python train.py --num_hidden_layers=13 --hidden_size=128 --n_experts=24 --experts_per_token=2 --d_expert=80 --d_shared_expert=128 --hidden_act="swiglu" --moe_layers=[0, 1, 2, 3, 4, 5, 6, 7, 8, 9, 10, 11, 12] --router_score="sigmoid" --normalize_top_k=false --routed_scale=1.0 --balance_loss=0.00323 --balance_bias=false --router_logit_norm=1.0 --init_std_router=0.0109 --lr_router=0.000806 --num_attention_heads=2 --num_key_value_heads=1 --head_dim=64 --vocab_size=4275 --norm="rmsnorm" --norm_place="pre" --norm_eps=1e-05 --positions="rope" --rope_theta=10000.0 --rope_fraction=1.0 --qk_norm=false --attn_scale=0.125 --tie_word_embeddings=false --parallel_block=false --init="uniform" --init_std_qkv=0.049 --init_std_o=0.0 --init_std_up=0.049 --init_std_down=0.0 --optimizer="soap_variant" --learning_rate=0.00492 --beta1=0.95 --beta2=0.99 --weight_decay=0.079 --lr_head=0.00957 --max_grad_norm=2.0 --warmup_steps=200 --schedule="cos" --final_lr_fraction=0.1 --batch_tokens=[65536, 131072, 196608] --max_seq_len=512 --doc_mask=true --train_tokens=472000000 --max_steps=3656 --dataset="wikipedia_en"
Below are experts of layer 9 (counted from 0) of a mixture-of-experts language model. Rows are named router (the router's row for the expert), gate (a neuron's input weights, with its number), up (a neuron's input weights, with its number), down (a neuron's output weights, with its number) and show model dimensions 0-127. Each number is 128 + 24 x the weight over its row's rms, rounded and kept within 0 to 255. Numbers have three digits each.
After each expert's rows: a language model's description of what the expert responds to. This comes from a sample of Wikipedia text that the model never trained on.

# expert 21
router:116156161109088156121103115076130124140110115133116152146140108149129134090127140158103099139185114152094097142136103123183146154091135132135116097161133161121119112118158130144122114157140103182123147146148085109135166152136112106124114088110075129109131104107086134180127157127156163116098135155119117119151095115100145122137138126160087154129135113137097076112127160132125162097103
gate0:094147148110134135115131067152123135124089118125140122151190125122160133111136145100121160113178093174112125137176097150118171136147136144152133132166103137112122147098135148118151107143147131094124139136136056123120174151122105145132165123117111167111141137090121173123145101150129184121124128119132110133093154155124109125132102079129172156090124140117120119138102112111081141119106
up0:127130143130111129111130160092145137074096137119170128102118155119111127119149112205139082167102095130130125115133119094142079103131113121109112139144115133149100111165154112093099130159158162139084142112112109148146139149129105088111118094106105155153139092099114135136105114147149134127112094174078148086107120139137145117119162168100130131079091134120114105138103143105109147109106
down0:135144161123136121127093153111181119094112063129124123134142118119113154073140163142104097147148128097134138107111140084099159103089144115104148127143178120135110120143094142167118075136118090160144137117102073150125110130112111106119130117120163190146078129124111151146088146125128125124109147151132108121118148127170102107134193115139123136126108149117143134162111142099113153116148
Description: Accented foreign letters. Accented or non-English letters and bytes inside foreign names, such as Rom-â-niei, Mar-í-lia, Fj-ö-lner, ý.

# expert 16
router:100140152152163166128177103144144166152153163104128118126152159136150141114115067122117109125156122124145113159146149155084119150146125094156125126139082103134139096111122141102075173082144145128124100126104122122133101094109135105120134149132097139111168111123131117123166128122108120124109154135125096138105110117111192149112097134178099162138112125109106152128059152118158115130147
gate0:118118105127164143132158090159079134126148151154154109142060145121137095137117107115151160110127183108139117194139147144158102114094130114068147128136083138119093155107140103109117119118105128116104121137114074149151104188107136128104111113125133161124124155115126112170156110124134109129135128143106152120138112149129134108105095142119152155151151116112150135102104170074100109137111
up0:102145115121118155094114103155086175127132201140115125142113122163144104144084086122143138146149121139176119118122148136132133117141106132112136127124141101143113114091134141125126107109130116132111137152092114134126122142091146106107102106166117129106143182132134131146133093159108110066115129090145124114092193115097143097149089117115151124129170146091148155118132112074106097174111
down0:075148114125165143128181109125106121126158130124139110125142156161132120134081135158146130164110163132134100118107143095156133124092072142140106147135178101114131086118102151112119111129125142106141113170117151110162119167130160120105170140146106107135101044120168159159138134138131135097103125109096121145129165134164104127117138125115156094133170156156107099151148135139126104103123
Description: Mid-word name fragments. Middle pieces of proper names after a capital letter, often in lists, e.g. F(us)ion, F(ore)ver, H(ell)enic, Lew(is).

# expert 7
router:121122121134096171119123145120136110147160111097141118174129116081085107109108135104134101135132145130166092107126119147137158106124122140141165122136090151090110150110157151126133100174128109091153055143150123126093102106089100168121153151134134098097103100125092119113114130095118105153146110123078158116132156120134079124122093141117187102138139125103141144141146142145171138114105
gate0:158141142126099130135142135104132099155115168118140117166137144101147113139132100108119127150138118127139113085106149120150137127143131146190148111120096166106111148122115153125110084096124136067098087129149090101113137152132092201131168130127131164128110077167108112130087108140146153142090122153109155114137170155137130093147119125132156188121147130125121118131137163123098154125084
up0:145151166142118130149161103147148135146119143126153142115129141112134109110109121096141144129160137164132078106104119091116105083138163138140133096140127128115053139137129131156135135105156131114113120129180130157105091141130119204108135110163145109137172107138109106144150157156143143145115156110186182161130159126094148131113131120127125119172130165132118132127119136178158166161115
down0:123083147099163153155112093133118132150165122142096088122122115157130162124163067163126135115156161140146095132138111107118114099147132130121128173106115150153124081109150125135153085124084120103088131105183158094112111141102138143108160127140126128137118141115174123115110090150114095127108146113124091127079175149106137166111157118129140116079113122106153137109145171142105124149128
Description: Word-start stems. Opening stems of common nouns and adjectives awaiting a suffix, such as found, public, national, reg-, C-af-é, ind-igenes.

# expert 23
router:156166124044094137137142133131113110143120113138120123112156115120125140134112148099145098102101160131128114089149120147131142077136077121123118129131081141090127142139114163106170146119110156168080135165134134144110150103131150108121102155133170125076178131147102115127129142124101114122120145128089139137079122124118120096095132075135154118165168116151114105114119159135130129144174
gate3:110150141087107122138125081199168127122119162121127155123140157146147144155088127107153126119089096112140133128173136111133146093115097194161136147116080121132106143120111133091145109138139111129138120169159152150126131123129106128124137098086179166109150086130093148111127161103106131127145110100141110115117137159145134153138094089095161138141112164164100137140101153112123125163126
up3:082145117101124130128144076170125109131136174100130164123084107121151158113111121130119116142113108108113133125129100131137113129159154185124098117132117112133145161128158106137160155094094148134134117154138170116089086135153119135131103079130126142126131086169072142140120136119085127104142134136085136095129131152131167090164084105074141125137147160145089161117113121144150133159110
down3:113133104069062133174109103129111131146160147116138156119162117124135147165126122097135120161124149141093113091143131091111111081138126203116121141126075151108124139120131127139123129111158084121149152142145109135130161105125154120169111148121120104117134105163144089147116136104121088110102159115123143125148109106122105130086113086106145107134133150118084085117092138104163132126169
Description: Clause-linking pronouns. Relative pronouns, subject pronouns and conjunctions opening clauses, such as which, who, It, He, but, and, after commas or periods.

# expert 0
router:118128176155177110133132108111090132152116125168187126143150159153116117168167122157150141106126138136108097154139136141156164129116089147138112096136104137147120124097093131104089128103148145117140142102105111180083152083130156112183126133109117131145164144131108167112095136088158164151164163123111133092154140112140117123152147146144113123121116113104126132145149092156119086158130
gate3:189152141109162098157078157101108131141135120106116124110122128138096115103140126146127150093145116116152129146133110144153126114124123123120140187112113140141103118074139100069093105140148125103146150145152152116105099144104128127119155133114123136155126157125117156123110114078092164105156133079171147101152148158168112079129142151131152158084141167105135089168118131144126097121111
up3:205124170126129124139089160086135143140116136100078140135159127126093082133123135136081173146130119132177122107091157125127124102122146156114096139121097112115114129098117108121085145081122130108142149141128113124127111147146140129148152154091150179140102150123106127132181128133109125084129141095125154126156111139162094120104164147085123160086122123086110098134108124129098130122121
down3:159129138097115175131141147129098126160116149148141162102093119097097123119113135170144132113141096142125160125131120142132146152071072093138058145131134117141126120115103144108112130059149114120100135107133116101098138136124144116177144125137096175097138134110152155133110072111160126142116122114140096121089084136148141140126108130141120145114110087099104112159127156160108147106165
Description: Sentence-final and numeric punctuation. Sentence-ending periods, decimal points in coordinates, dollar and minus signs, and leading digits of numbers, e.g. 53.75, $76, ").".